python train.py --num_hidden_layers=11 --hidden_size=160 --n_experts=32 --experts_per_token=1 --d_expert=192 --d_shared_expert=0 --hidden_act="swiglu" --moe_layers=[1, 2, 3, 4, 5, 6, 7, 8, 9, 10] --router_score="sigmoid" --normalize_top_k=false --routed_scale=1.0 --balance_loss=0.0147 --balance_bias=false --scale_expert_input=true --init_std_router=0.0141 --lr_router=0.000833 --vocab_size=4096 --norm="rmsnorm" --norm_eps=1e-06 --tie_word_embeddings=true --optimizer="adamw" --learning_rate=0.0025 --beta1=0.9 --beta2=0.95 --batch_tokens=[32768, 65536, 131072, 262144] --max_seq_len=1024 --train_tokens=410800000 --max_steps=3728 --dataset="wikipedia_en"
Below are experts of layer 4 (counted from 0) of a mixture-of-experts language model. Rows are named router (the router's row for the expert), gate (a neuron's input weights, with its number), up (a neuron's input weights, with its number) and show model dimensions 0-159. Each number is 500 + 50 x the weight over its row's rms, rounded and kept within 0 to 999. Numbers have three digits each.
Before each expert's rows: "mostly gets" lists some tokens that are sent to it at least half of the time. This comes from a sample of Wikipedia text that the model never trained on.

# expert 6
mostly gets: " Sing", " Francisco", "adelphia", " Angeles", "urther", "ville"
router:424508461505484532434464457489428536507463492594427631513443480325437495477494491533600485560486456532496503454531464534484533485560422449581523456501528434506443515557473487532490448560510547528498457512567558425442529504488540526575554517483593570507440608543436477427463453543528609487507435504519443457509478522452450569442466430459452480508498465524455501459519543508419498542531522388570536571590501392493466410509492408471503491578569492436461527562485538517509567480509552
gate1:466450583483580424540486509484548534492601458426496549489448467532502496457379499514501598541532460457470512532459551477485471549477510452529501524411503530566467461564408487593565463464491539549434525551458450520515582508527537517537487482517498449426489477468483522505507523487547570486450585487460461602504575545502569499600611501577473453438454435434605457476470472559543472556522434618487436463494542460474489567547531602456550471513490563580400536445445566491447475461395452
up1:435495519548405440544516497486501537536541402519422573423443467537618452421532505546500600534527522503409544579489477506484419492490470460588489510391490557540441514539420476533496499444557574516475493579453472536525529481494536527513453502504478504451475528469474486603506455498575571553477601416461496499507580541533435457490607483554477511427473503515507463434475470525624409557620471566454432492571452508582541575528481539521537543600496470555448526496491515419499536487439465
gate2:564504608491551535483487517429594501543523500504471468573412514497393538565568554448464532488492445506535514485560472465425520488466467438480458528444475595453572452435509520510470585560423433546494457640550463477459503383444491520527422426505497511469533442445496512482445501526519429573502508451517539526542467507534531639437549499460527476559459395461512404547546514523533486449495451492577430578476483498537555549535496619474538534402544488529525399534453455440520510440538449
up2:499523562501503543602586513555509474571527506477554514363457477460510535491482479615546523466537467568417549471379399536467532552452447441444513591563509468512471574453473511518479434516499417535492501454489576532489449429570457526384491589466474536518468481497474555505504527535545557470565642475473532525427488467586437553494522519452594509499535606538463519459471538487471378510498517535524489413543479488460459616542512426497542463551510438493562512527528528462548540445425496

# expert 22
mostly gets: " f", " most", " many", " Italy", " Spain", " Mexico"
router:484568532552558406474388565449439518512484488522504570494488439479483536461501521582570485559443489484573534502569570471530514546472513466421468520442533531435535564475489513551493454461518663494522439485479435408444485464495579475547640504488498415416500506537500482466472465574487524477560477548523488400478490544439479502390505467518531505480445521559403560529455555570556503523429491483539484571503412504409573445450534416494516570548551496444419544555566484462424533415518526
gate0:465527424485514506471526414593594580434456424613471451485496501505490458472453477547539486461491523538546519489486450455521570592455480419565486552434461599469540472525425559511540398518470543511543394549522452563495442407479509449460523493469431532449536482457485528551506445489536500521534527507356519554532512523451559468505485437483384535579607439452439624536550464465473486506476394517568516488553506424553427417458537462473522510485539542582505537527420544510480458504523539
up0:510509535528532472446451348498553474510475444433444522467507532520511527460534593498515509540500394500542517453571377514465501504507419551543483606478527463563481404500496441529456471447620559499561500479476553499539414568445450444446485471527577556490537466498459522516475464448540500584451536459440542580421465585421483533485504526486526456449548518562530362443506599524660544464492470492501477523505503474472482517499464491459483403486504451467483425511438543412507492544612507
gate1:525421474550515463557482526620500464508544540491521432470517536506464518449476538446437427471488464509459480475498567611530401541464571589564483385420558534436455490388540498462491524479538501384535472445571577428504448461506458470499485493500513520524393515422516500562492539489450468498430566454488478554527497601402503460564605551476592561410449514557569530542460527474528540517508395570519497477521533490541415547472501541512493470552479505525518483376527546569575531571520517
up1:551472471461479457487600427437586464541542566409536517550463453573561499522501593462446478554569496442561548572473502456489459492543424569429529491535474484542471501528536450557467506522424454509497495573469500497435399519509479553559426472556485495514480461446537504452555485366537504527498506454464534508448572496437535466476531550480674601572545526507546542449494501527443488524510559459512485486470391454580491392520544531531518582470448485536553427489441553464470355557529523

# expert 8
mostly gets: " Gall", " Centre", " ,", " Smith", " M", "za"
router:384528512498514424522452456430473500435463500558470571523496541361496542497518564521568489534438464491580443466566563503487558517527533574544480543400575494493527514539512587525483438513521494540534547532452559519476517398534586494551590515485529466518487571514432464503483534525519493484443527501612433465596524582523400584442454472522483418546558472550447543546491470482522529525479561472511582507519423491424476434514370438439440566467560489461441501589409504573458546471549470
gate1:568593558468446457550475474462483366552534493517530568535469513511508510538448453465573497600440493562553506478424483547472600519424593515558502521527564449502521440489538505521447475531476502485567449485430516521486498580617400527497487599514561511528567518522388399539441456570392497450470426467514524448554479497510480465405498461416455480509562532514514510415448492508570504448508440363484470453520574533454498495490554508480548527447473508495461490435514582527502505438397581
up1:512569548433495407531521592433567426518546529528516567545484507528478456496399352484549543515434426552502459518529395482551564547501521499511464495419506457474474544459445436491512544506568514473636446533543529491474468546641393536457521515462507592606550515481441464495404457505519501459485421452545539465464499523439524461489500515439484522519547548483522517473556435496571494458522446394506494365507541500439533551441539529484585517486514481547506492448481469566550512425450586
gate2:507562472444444548521493457546519540525393521438459410522503540455517466441536520506460418359539462440414622518436528464523476509493484527496508486464461505528526450594543449495473437417532504420413503488584466536494523478414565463480519529452528481471527446449483514547576496515460365476562465631563461523441512429485449483581477599476437495490493510524497566560537450441544536430506465517598462470508596602467510558589569482515543513520496492508495458503489415524555515554515399
up2:448492589612447374545460482547512487517540465504496577464492578508566560497548551508448572526491528541501479468497471417444499529561457540383537569512507410565528496466471545484511473465597521493487486494440601532509453514444452503493494541617493455596449367526432497559491457544476490538499540501526432557596508481562491438537499506560508521547528534452517477592476540583435456474460502475473566458551576410532487449477471512442434395476528446389512473487491557459366481488475512

# expert 2
mostly gets: " John", " Har", " David", " William", " Ke", " Ab"
router:501473526522509502494505506391516566460491544527404547513508433445508454459462569514574547479474476525490401555605616468529480406499490537456376505498558489401451533496409542513488488574539494533508530432515456448523523478536647448528527551478536548470349504513513464486478592464535485418448425581500497436463509505485491520535539490480498473482491530450538601491495492497468536524547501453485516563464443492389482462427468469600517603602565504522451598561423509544574503499527520
gate0:521509507506517537528437460477559498469642376492500447492474421513547450488541433454505470494500494426534486448533566507565485503505508411504505560537438461512464498473431609554503582526434564511466571477424624427522508502528457504507442493503477423467402540568463437446501527616491492461412551471482495472468500481475423448544458568526477468529529531451544554514423523540479506548502497534537614385573489414456519510552426455584488440612465493481501503513403473537620489494487557
up0:578530438529494488591593529464406456497523495538501473438498469544545571560509523535608494432447568565446525466428501504450511447416392554408512562546561490515534516508464485513457488591476506543467450509495507447509514455574543511535517483507443525516506461509463459524483417430499483552594493507559589573598453456586492439409587472404493542543435436617440481535518568583412478521535520515476455551480469529416520479462486529343487536420540470500509494523515516439471532489567491
gate1:494623560526476537514441553474415486533372439508488564470466497563466491458494467550463403499513480518530530466505470501486478465559386483568457601470421477517453572536440544409431591565541466558507570560462434518506428564482495441535478542467599481533515437422462525487571540477514465560521492430528569450492493386477528578450532537443521504387507604450538562456508537555488535514491430461484559407458490550455509584407513501483459476448535573450513488489438450487523464553465450
up1:464548564555387556527444568522515541456446511546565443465586505468544572459487585531557483501522511551399486531608485484546522477477517435584547516375554552508530462484568412462597504386525526434534545479492470529498508513449513446487493499498531536469606557575509484573458518474497420420587536508471544486515507481459537430448454508496511468587478496538475455465521472464579502440475501533473513510559600459466506532472445561479577456448449553444461418445623470503516457491415620

# expert 9
mostly gets: " Land", " command", " himself", " To", " rec", "'t"
router:459529531501511479522493432509512576495495543589428515496491429433523479586454489504643506560422476459589432504499708413475519465435610482519504496437580592489463503529497538475492525513550465507511456519513490532443535454466578457539585489470478552452478459533467489481454511464499548462453464528581476456557530541447509588466445503508448546450493530570422483460501461500558561492504461406406513511484504496418609485580500483631461473547603468545459558519456481538456514513453535
gate0:556473478399483507392549497477505524429519467504448438490592569563540505534491456470398448502419538522504546544553514459474456418534518546539524458508455534495368486495507497486478538525490457579508616497483584526544576556525588499484473524459516619534544489440427464576557486467510486522416513521542520474500423502491532533419489588479601554430514488548519571491491514471488500425393464532431506518408481421530504482470505481579416603537514553444417539520518602554490523386479462
up0:475430415513482485515471544569496464491532497489405558496496560386576490528478530520504449527501492464551567467423524533503592546509486510486622546505501579492546482532461399568519430539561518483465463511504522496628501528465458551398521473555405511503501490459435530469536343568399522483521517463592560539475555393501534514532411492511508483469581505536455460504408509483525503520567514441522557530572541504603494456486548420429447562555499528423428474461605487432494519485438517
gate1:498412518455479468495537453490538498511540543524515409462559539496595515462519419483518492422590474454429424550539532525513482585442568513477612452560472479452527605493559415533477523534470498482478500517492444479569602489549481609515385503467447436483498539395530421511435465472494433486530525487549552522497493511473547483458491496625488589420552545438357478505484493514540536458485437568466548598444530525515395425526541540550558540526478499564454435549485487539437492445476571
up1:349463502449493500552502566525553472586547511511491500536500453530540569445507500522490601483496498529462472532410504516524500515518491539511533574472537550441581530519510441516480487506536440580497399593459439533486488486480486534480493472551369399498491540534559483519463427453466487534566482425566538584539557486515492389537499438539505568577475549479457355537350455457449458536598360518536471467613499497509511510567536502467520516553515532472437469521472500513428551468473564

# expert 16
mostly gets: " Johnson", " Williams", " Jones", " Lee", "ones", " men"
router:402576465609442423501442534512508493518483583575446538535586488510489507492493506562510496563459531516408493538467476412476498516502497494410464497496559440467473559549387519477526461558454565505466503546537531452428517538548628476527504560559449488567495524513453487518446433520489520480517440531529471474522456502460412552494588425606472506524426438506532587518491492472489541487535509438515640576475518543436544452503416441580494603559512397436428555529458473512370522460466511
gate0:539541586446429466532537513518464532453461479428451500642498504547480474501513521520419530517397481479467424517508538499492476419508435446477578566383499566555487547553558490541448546483532527483519467556471554526563573501476476460541513341473468520590505451554540510514412467654509474512562548529516458544472502529542513413440567482466545539541452540572495559542453497581497490517455447492564443415485527528517548488530429463513476463476513580384442568503536459557429599475433492
up0:518518522464421584526584489491526536431523501561530472420533483502463534574537394567464534457640526460476491499493455463532529490460440402550547393573459581574500435469522558474508488536508502509540444523485540473497488500472489559476383494530484505465452563524506474461465486419498466630502509515546461505530479473549405508466472494566474593488529466469488534524570478538532358555540427513520509515503557548543565490342492478421445444379585557469484497544469470538490480497381496
gate1:448531486480433543526548518522552581491446517491409521569448403437439451530509443508462476562507542525547520474522496531616453506515505523479476434509437530565454529505488485444436445548448505523554447449551504525493423500593491514494452458485499614560500552464521483481504511504566656502529478481577528557547520577423552518617386529414465500497506478562425541480500429501510471490536532502381460433580470400540545580531403555464524498474509514590394493494508493483449477461537612
up1:563501538520497473448508561465530526468514445422467453503522558411552498506401573474576497609512522394506450562516565520471455401540506542572500524557560587539491407445505540445393387499551539506467529464550455447510584447459552490465481576472496453508472534530470398492466474474458576443477558409495513527513425524470587494515414489566470504434517385449527488483461505534528460487537479503523575475547555518547559501574575500505553617453486604483482498520548539533424469459479395

# expert 3
mostly gets: "the", " Hol", " Washington", "ittle", "ady", "idge"
router:404509469479499477488538508525492540509514529570473596493600554437506404512452488581537501604401520564487459464519525463478500453426555570539446424407508581462430510526503472509606443451464472496516538540527504416489401572509591443511582560466473550496466483519525505481447481501416570495513480418564523388456534418425449477516411396514455511460486551525491527503480425456475529521423529418483576594529520516480505470504484445613540501566569511491515577579442534524524544521440510
gate0:478505495490466450565511493544537437473436537541526496493490483428427497506460542507481489362514504410534487514564575505560524571532567478593421481506557537578480459474449510481572524439503475418473511427571500515494572525513524553532425532594467556454427568436472485570437487500473567472496486530506494465392515414504469541522481424454461437481477506511449565364405405487617516485507508517544535530560557588496398598511495523558516449577501500503514520369568481529554464437464454
up0:491488485403530491556587536444468489563437541506463462498480506538566447450495485451548518606510492492622549523499479563511426448488499540511548474489489483448458535465451551459481543514485401553507595645470483680402466523435461512485464507555494482430523521475534448496542472468483530570541589521564468532529597464467457443482501522529485564484527504474487478416480539566520406564379457364538551413470474453553553461500568556472420500477438517564500506538531550483471479493442461
gate1:439503488570507506411493583431434459480485467513505428561534541459393452540540484429566456511559557533609528475491542526552501367419472618526481439445560513494519466513480480504475440480547592501427603558467595518502521481504536501579570493549513490465480417489501487460521496460501521496445550514564569430420438431532577590476449565493422493562506533550445463491469503479546559572503457454505514464559467502470583433490448471550427497394556488597495566441479511527518432449579502
up1:502420508467552496446493405441493452549465511552465562449513588495452481557515586568515429559510391549517575385490522561433469481475394612511500426489500544510496519500509417506446405503406486477516524485492517488560441523487494523481520529529470509441468454534438540404539518485587534586482524401500575494424405464512450518442504557406588540414573447519522458479531517604510469598494483507482479460558524567512532456537518491476513442409586486528460539456496570485580547550562463

# expert 1
mostly gets: " Black", " Liberal", " African", "reek", "ersey", "mar"
router:450564455606488475483426459493511470567480549558497569503469383431556424469481457576546593535400511498451438484520502456571516441471626465419462503472503491541511508528456479531547510547478585547534425489475511460416514417559622485463532490458474476512431441499472506542474495553491537460596511512552453497552439544538413472474468434565527445486393601503450540594529449542448583534529506466509465552507435460480538417493452471567515511600461460481441532563453438537504491443538578
gate28:453560493487433589551505482496555510569509487536372521425601567573535548576554562433483502553554565430479530474441418368524418451512572564538492445465511446487459454487481469551492570439488424578543500455599469475463486462536461449503545465478525551396449513474539405556452505506458505515531443488469490502526552589493495476493494513482540499483539518562510496542533479515464660542463554471480536513554567459491541470529360490499407495492506429560455426454518423562550443502474466
up28:575479529541501415508509468468516434436532451502577427502464508516522431403407458431507443446545432531428421531507517564446548540523538508423527501479516549543381489552550463505529437535590606458472431486483596562441542570459513507459479491449445476503477495559454538539615457557346536506501529391464557570492482499540568459541523475551481486474490555413447474482440509491483427505554467489476436546566510478496502536464542416468574532571568451530430575549493578533491527540474557
gate29:506502465471544467465572537474546503494474421531541607514567524559433494470476510429575565472536557616486463534510481457480407533546487496415458496509552511531384467516453482543477440469514480454471487492463482524507434474524518434466521523504588562477471525612527497461594494476444454573457444525502399509504474533496454629531436481446605525523421550540559458616472541467586427494525402433479518461475479586597511483521366413538499504541487432435426503457492572535538478491506541
up29:439354457562528530418415501458515489498499524477537479530475484493575459480584500559479558485531467547578531598478382562490495520452503490491514470520537394460581573552470487486476490511483422495522491579473560501416450541419489541569591516588499446505382510522511502472478462504533475454601539448537580510490478467489522392458439424525512592564594450507483495541461503437521463575486547473491436445532513550483496381461635525513506521472468590466532573595494547483457494500512489

# expert 24
mostly gets: " both", " Saint", " et", "sych", " either", "itiz"
router:465485450561472546532495511389409544467490512582449548510533450439410502494528462497489518498484528492431391529550575442471590526528536512489490567507504511440522479536447480515514441501549542498467491454506617442432526497496561397576589534533483488544424568495532442469447511504385439462457415508569517407521531430462428467539455483546487476545449455551435577639449588546365450463441552481506533597499458450495562502491512468613504484532573466473499519532490540473447541484520458
gate1:471596475534487499541446465494478498467593483519513481422501533518501549522366476462448522473517576533606471554572472430503522563469561522486501552511476537474500528489395612427521563469463515508440398498540555572443523520499545486528489503410604414464487513538556557428495502392496490397570430553444515537543381502451579574567547503509487508506536447520504405514504486544533467492468523513499499518451468374544480452445529549459599468431548445571583487507419449549502493527521572
up1:515392442470569523569613515460520443539496586522449518472492470488454562438436479483460421444494546459496436576495550544487485519438429541472496472466514528497493488494520527500464502647466531488435417532451480551516572577591485492457444584449485586555537488460492490505517530429502445384471505501555501451424497483638467562487480620515569558466528515501516498446515482522473461428525573480538408529481403499436432487509568564517423500552597524467443463514556582583522455499559545
gate2:512538465444536451572467544412500498512455404437583471555504517404560467498550536571478553485477561520491494464478534533466522475515465569483563566450631521420469522520489429664575543465605455478439450449566488506472481470504526478492540517543513469498407457489454486501483507531489454424467517534529443452469583506506475521501540432444591644494484472574503473521516485553481505428490492444512560555544588466435443492469523557562552538447564517481470501392492426401449571555598513
up2:538565500498450473535504451533482488524548626500548512482517511468585505483430541502552459517592497513562556523438483630515500498524556576512532467455499511489483525501489491408500512392394483457473575436456500476376492504450438452451476614465462496460395537470476438380555538454468525511494637407492525459484393490556463560499472553509484499459564323443517459463472502566477543489471527499486503475494487562563548542521571526522570522571472536546496428462440506496539475494557441

# expert 4
mostly gets: " MF", " FW", " footballer", " DF", " politician", "American"
router:486519490532474519411448525481470533578518518530461543538547436492489463439497417568563428470510472528448529506561515447521500521464493440490504503569587461507498494530483603521419448480479508527548490493494437400399514473498603398480533478523497490548502468499625533457438578527468537449537334605521513375539499454430474509449510467534504498535437584442480521480553564459496533507514545497497536507469522503404469467532492390609480529625554468497506561615484450510549593461466458
gate1:379534517503365538478461483529529521546449499432455481519529416476487509600539495449621588516553539514524549493502497582497466488524474392479545497552480446519519456454524473529397460485515582510508527439577523475462502442446471517542500514410474426530556441463477470453532521556644470537485455495430556450508479534454484498521489588517584501408480545471435560456448455397456487440569551440466545449567562490571434457454547549526569529550550496503533476544601566517467412431491502
up1:457457535537527484561465461531470401576515530389531399563444475538517572507517505509528548503529534588554557334559441463467536527510498588478523528565504408463431559518544417517530496430485491520561446505502551517485519577567507450537438528567526499487585434470465530455454540458535464531558433489572468506462496422418521476438443520486483337510482554511389414514500517551552509461481484486565518521461426513458565533462503525481499570441581451497449521445414490428533509410486519
gate2:462463416480509547463519442525525538479459505422558573501463541483470586429531516511580421512533535492649495513552496494487504491496445428547492394607474591569448536498527520475456470486576537541396517488491438494461603478527503495573548448547521461524463527415461474464574563554551439417475538481615495394528443530563535435439474495474541614497551510518492536477419473467473466478449426424549409432639488451517542476539500529518470510479515488474578493474519537437459464556491438
up2:408520411455486522529455503418493456490504572429525569430451425466616506469503529566478552404493521514489509558468453509475521459472515517520517514497402472517461572528512522418508585430632515510521484431501511540493507530520484492421593498528556513396455499382490515552594469520460465521495535409531547496454502472496449539437475414457478554432527559555451407504540426676445533433502518476537449451535451483462493559517567522440495578452582545553504501452489573454423499501513516

# expert 17
mostly gets: " century", "standing", " addition"
router:465591543562475442466417477489443508545504557471524584561439497536413434449530491501617505532342468562488453424516469482555534481465508394456417447436498401508530514544430495528554432564523516511477524525451543533444493452566601520511594495506474565490458441578481476527454485544524495440499452549558379501531498527511486612443519473473451454530545504523497566484517496434540551545440545454480488512475480532496541357508466447574457554496502428408489549559502483587501473483457580
gate1:534513472477468586568486466542439456515486456427506519440501482474607486506514663558627479524505505505493492508442534489562546462588545493443460487567553514489527522573477450491551473456435456511382555457446509478471410448515481524514599553469411477379488515500467486544494497558547389451538529557443417525589467400572452533517559480379520498480533514590563416497496528461405495484452558509497441553532449565504474483571518447478474474529502451499544553516514517454382494483496504
up1:509357460515579516607601471536522509469488493470463575516530495449565496454498472538560475467572482611473525483481517585481616423473615531522543491525480421479456454468597432534488453542563505474520539443500523584456471485507525518500514423459479555516558445383487436517516518537495544485504560550527537524558414555524488404380559511362540580519428423494553451537533521495544471483425501585554429465512474526462514542476538477498505559422508476478477457469491465415563547529540475
gate2:518546541507485612540440549571439461564559547455509536498374521505437569545494458499535544511559571567484514479457502517464526481469491470539434454547477440437495501449479402371468424496448466430520501565454476510452461523493492547482599473473497467557505555508559459548483550548460552484465499476473576513566532491516458564488426460448383553614442567567486443523434528422531461525473523447424486540480445576524506450561550506525586604447441523405460503473592500469467494570444600
up2:500458422450521561511623463507571488497427411489578501442508526517468532494509512479473555490503434473532632528453463466592571494490564538564533504470458438562499512594552453538543535508487514549471450451560531539565554483561476469506545523530483456541518554462411577521572375510499561522518524514410479529436442528498471421403453441502529526458596419476620491388490433570535548454433457595485399528536487541509522502595469548497454476464528499535532441458590490459445484492474481

# expert 26
mostly gets: " re", " E", " All", "Re", " Ele", " Some"
router:394483576488529487463492506457487544547518589553474471502491382442505473470459522529591454547474499497474444511546559353493509503498524498495395554515497481460521536544452585551524492570536489628531463455571457527528510528574628461659627579493541542484447471553550462440434456523455529462538476555601480494478517511425494512542497523482483436470454520523491517460557525491492475521462553498530431559448410469442445499533381437536510598564511437528478574550453479496474542508484518
gate0:457468468516466501480455518457426567482443418481501435575552584501465478562466607527495438586497472512411497571464471449491560544558549487611422485534503605569520467490547435427498471482513589546563485516530573447477523382505454451647520501399548483418397512629538471554550478454483504537525479521503480485528497537428543556517572500484457501519544491445424439474510422547513511567431482487535449481474525492531524581495483515476485382464504443468509505492593511498414583509541493
up0:532591565474441481515558560422478460445397465566453507569533462432526548516473526437494411477418565612476447576501575548479536520513538466515464549457477601525484370604545594432489567461517449520398458421422537508507496517476446502526527446466553576499478477524449579494504529447542554436511494587469460579569506517482546472492487489436544484550540497533640562463535577496516545516454448522444543448494544563565487480520442487550520459470483568420460437503526488509503473561418471
gate1:493469426491467434452458494547503553412479473504503550467489506459496491569480495480572587550483560528401557563448551516538563480453382398533433516514566539569522574547586518516514453558526459528542563462477538503406411478528605463550445495496528433462488467440436515477555519553622555404535495468564509464493508477596470460566434514536451533407462441528553505424547426488547533469507422482547500452454496429518492603549500542487441379508486568395519564498473483453457505483532495
up1:589518543449533491460517505482498469553502518506402468613514576595507381522503511502493456453504480520630430499584442526498453521513552508443500535462435486504508489467500492534457535391487549407459448500469564481544553496499406567504459508493549582498504591526544536465473452405463379509470483483408502501541437500453564527452567529485561500537567479468473505535472511508431446487411563596521530523603429562534571447461527579514560544418578477563495470412464525566552431444450485

# expert 13
mostly gets: " cover", " Episode", " Lemmon", " These"
router:421623509560444453541398480457498494562502529581478548526541445474496482471536492501549435514496554496423448444398516536514513490521458521514462490465511492491499477572416527598533477557443563505505510549438415469504544490436570511592514496520503495457395513475441403493454511472427496502599528509555514390587559490559406496441483425454464512549481489538461558509500554478486467475481563463576518575507463461413534448543479420582531466494502526339451569489478562580469555595506438
gate1:481404534478428478418545514518468534515473532511491461494394531415404463431590465525501568504439536444528496580506463521530478422536510464608545498409413386453563446508454490560496574544468465448410527617460505403502483535399505472498545551443482488532543504519462472569518495437548497500563531470569522471432534414472561567476540501551467545459441595478497544465518535437578485506387467500555513455526518590485524494467500499529572433423542431484551531554512503597492509574544540
up1:515465545398465567514472586475472536515536465359579518513500589508565467506494433404542504518570472495533584529515422447513472527557504477468582545393442500564520502567516502492544470347476467489546513458489515523447471522565425446441401536463550521560491514532503541515452585452520396558486433462506478525481436537560480575528519502470509562540512490589513482502480533403592492471457568457550469506503529530616580543448464484476406462529432412559438463474475523402499536495511528
gate2:524404444449491528504572544470592422510497492439448429525481507552545510510449478423419492498580520471503458441487489543508515562528449504418580528535533405484524400464460524431520495500553535486443462545539422528488497524578470529493438578524497529419545508464496513546439413540435622509523549424522399603520451462451509528430547582480540547482407563465600551452513578497417531480471563474466437390551480545519438510492483422531522425525518487537440427547523543468541595539487552
up2:429473616557439595463482468601476417442571492518605481428417508513514582471426372523484474509569480450489528498450483442457579567492474423442525490484515557501536523510538467509482463510552413509520484537504453483554482451542473565519533624475388482486548501520535497520472503602497514479541435520478583485498485491568478459565468522518445444664503506568567439484537466451512487556487502410471464430472550530477442478607600435432500464528507489512525486561499530485495509453454605

# expert 10
mostly gets: " Coordinates", ";\n", "Scientific", " Occup", " Died", " •"
router:490551521437508498445428535441525556524511517553388576511547397492480501471446488525528513552503429558432403499480515565541590513512568447481449544504540488468438477560474583531452504533528472493535567606529488511510470479526622505567524499534541449586494509504576545506431562502496556491515458498534573361479502548458411576421488493445466482514419510497405534508414503429533588499523553484494537525416364533452471482511408442573473575590497466555496554494442443481485585509521527
gate2:529420508457532506502445405499547543411502580476520546497486459447412523520505446468588552619498520439453528436502513556512456533483496438466556486429518541627432468570554466530514484520447486461489450487469416540588515470446572513501463470481534502482499472447495543465516436514492368458574517534630541508532589472482484348540486537479556434508515478465533503470615633425513497545571523503481533374495522436540502516486414509467493523515482624509500547516572521515509494540508544
up2:486498405430418466551475501552516513493546519553460461512614546538574607447484510471546533532450500422516450524502545592472546472536501522640493535472480438475555459480473525449472446459442539514459472549555489578440619516480547562521476439531474490468523515536466396452464562480493583442477588440435489488481572451530422579551446502543419408431457427545491479541491512551531493523442516442573540571543472449565527594581525543521486452456433502568428476502428490455532502568591515
gate3:526504434494412394501501490562645487516517420497466547455468520525497484458483583549583425524550505567512491425544579475471480505466514509474559537500468514526521508483432601532463498440489492402486582423494555533544473473394454481504453439540499486562561566487499622492480521584468560497491519493653453483491451484510442525540532473548509422525469431442465476537454517490531424566541517491523582541566445499569461427464521522519500591419462485537480409543557482456388611481446465
up3:484500484470456607569525452474484500537452506424569421533522545574495549485516418518504450537521488447504625535464498492497550398405471572517588494518439515535518493515445477519520529509489421498471465509542450493463433515381501487471459462474515493509516414449611455468533488485539458529506517492362533584493437489572509434436453503424621634597485539547431475412479467505561526534477592580450490400482537532540552532465447541420476580475525596519506471501523530531445485538536486

# expert 29
mostly gets: ".S", ".C", "ski", "š", " Jr", "″W"
router:497481505484485471509492478409518529568537599544391567511495501413459488523477517475595515505453443505534444438594509570489534509521508523541450474449531531445450509474563514534452460517481579572497507565541491404497518436432607419467577466485539494448452517523511525472397551476585508464413448510552507403513468538432451535454438457527470471478494490525511475547602543460475650484481570424530568493446493463463531470499470512587419462639527484555469581553451467462633519504509543
gate1:489528457524609474417539544461493551394510540535426436470530555515468489479418556491444495494484597503532474424535535535547508502535545612575550481470449549473502510478523557472436551555407503530514597473552479485514597533479500523539563487452571526480517532428509524591534591519450446470449529441539489430635583514447511430576448557505493527487529469481552455523502471473405424501516560497469520531392567483555562428515539483478545478557339552427478470538513435496494480520419461
up1:488470479438552610459441410467487496451505577552572491562546526457517492490399580447485530475502546527536451531503488561517449513558520532524420402519484443536546459577487526415510539532473552487477479520481593417478555493541503453485509516452576468424528569528469541450554581524463450489570472519461414526463528528601543508558444405562395516568581515461523474357439382555492513500569507437418437438541431479507533496499547473481541550510590485466462511489530526582532434510416485
gate2:562511484425455444496428497576496495585503540480608547513449453401436457500482597497485570554496637472509526512455488506503564563496521596496480508560465571537542390439533480565493410471584507406545413464511482492534507487469521445487588556454533509519337549439486466476433581505550541525426516512477540373507511491549478417507514511418520537475552573509395516449509446450528543476491497495524544583522468467523536414436426466536503436513457491446513576514515552511534478527529474
up2:503530447545552509535476395512444480397547405478515519527496563627524599437467452452597566497593510505502531500501508463448479520528504425527515525423480532542422522565556407385402582468476520519403525548419450485510533466485513439508503478495542432533545482501465578534564502523449490507561550572486463552534473483485561540587476482506498479588520469400556464556483567552486516581486489480545396458518575504535548507431486478475480433479475478609463420467556449470492549439386490

# expert 11
mostly gets: " services", " which", " support", " operations", " members", " schools"
router:402467485515418475511459481530455505511401491598444576452409541455460466438444569529621520517432444492531415535539573461441512460529501494488416541510524543511515475570455530592435498496478540562498512604481488470417566464517585541567551429458555510519422622544442468551437479582435539437520500513507530476496439508521512531438443465405421513551533530577448543473429542531504480519466522476505495543616462406441522385550424458493513558517530441472484560531533477517470518450505502
gate0:569426470521538508521502486455475492518491450522467490548468522500448465489543524394439591480527494560514475446546467653575607535470492438464425442574468434569514470425488524447490446492435562440429609498516530445506524549471461493572536493528576489466497569539453581562449536510499548526465536491492536539460462520572491557412522569501515481522483539545535577413502402531573480508402523517534489450522513430546469473437584601418506447472519476441526483454618513511432586443454406
up0:489464589483443516472552565540480485534474409412435508592467479463521373561532522450509429523534505441595481612491428481495490601476559503455519524575487512524518523568602494598439574517524571537542472513559495491445483488502534501516488429515533511528506523467439506548562537421581444497442542493454521474528505562481554525398567443408509511468427419497520479451473475415586581479473511436510483516596530523486548494514482455468489373485510511496514479413417577487424412501561588
gate1:541555615560437471520515569460474541460473506574571495491606497552524497493556429541493668502505562515455492476518390517464475442587561502445530446584470540456455574355523478518491552475443511474494459475487508495443448502475415532449505501511592460522527388482569608494448494528441472482433521564462462564509566494536576412576473462582499550475445510396531557545505487513512471483484437494516507502487520442455458461547464431509493533480603535518537560461513610444502492475448543
up1:501507522548495505593520427438471548526353494517509472555513506441526507509477496507436450560539478481523470542530540556402488504646483534485525552507477575471553418559507544456556486426402498490419488613535462502447475454446486507427605521489466437537460522414406546442477460519469454527496401527521591562491567496521579459493496528482517598449545451547495451554575477482440462522540442506539438558576550448464466510573530579477517460522506554494514522535411550589603418508532462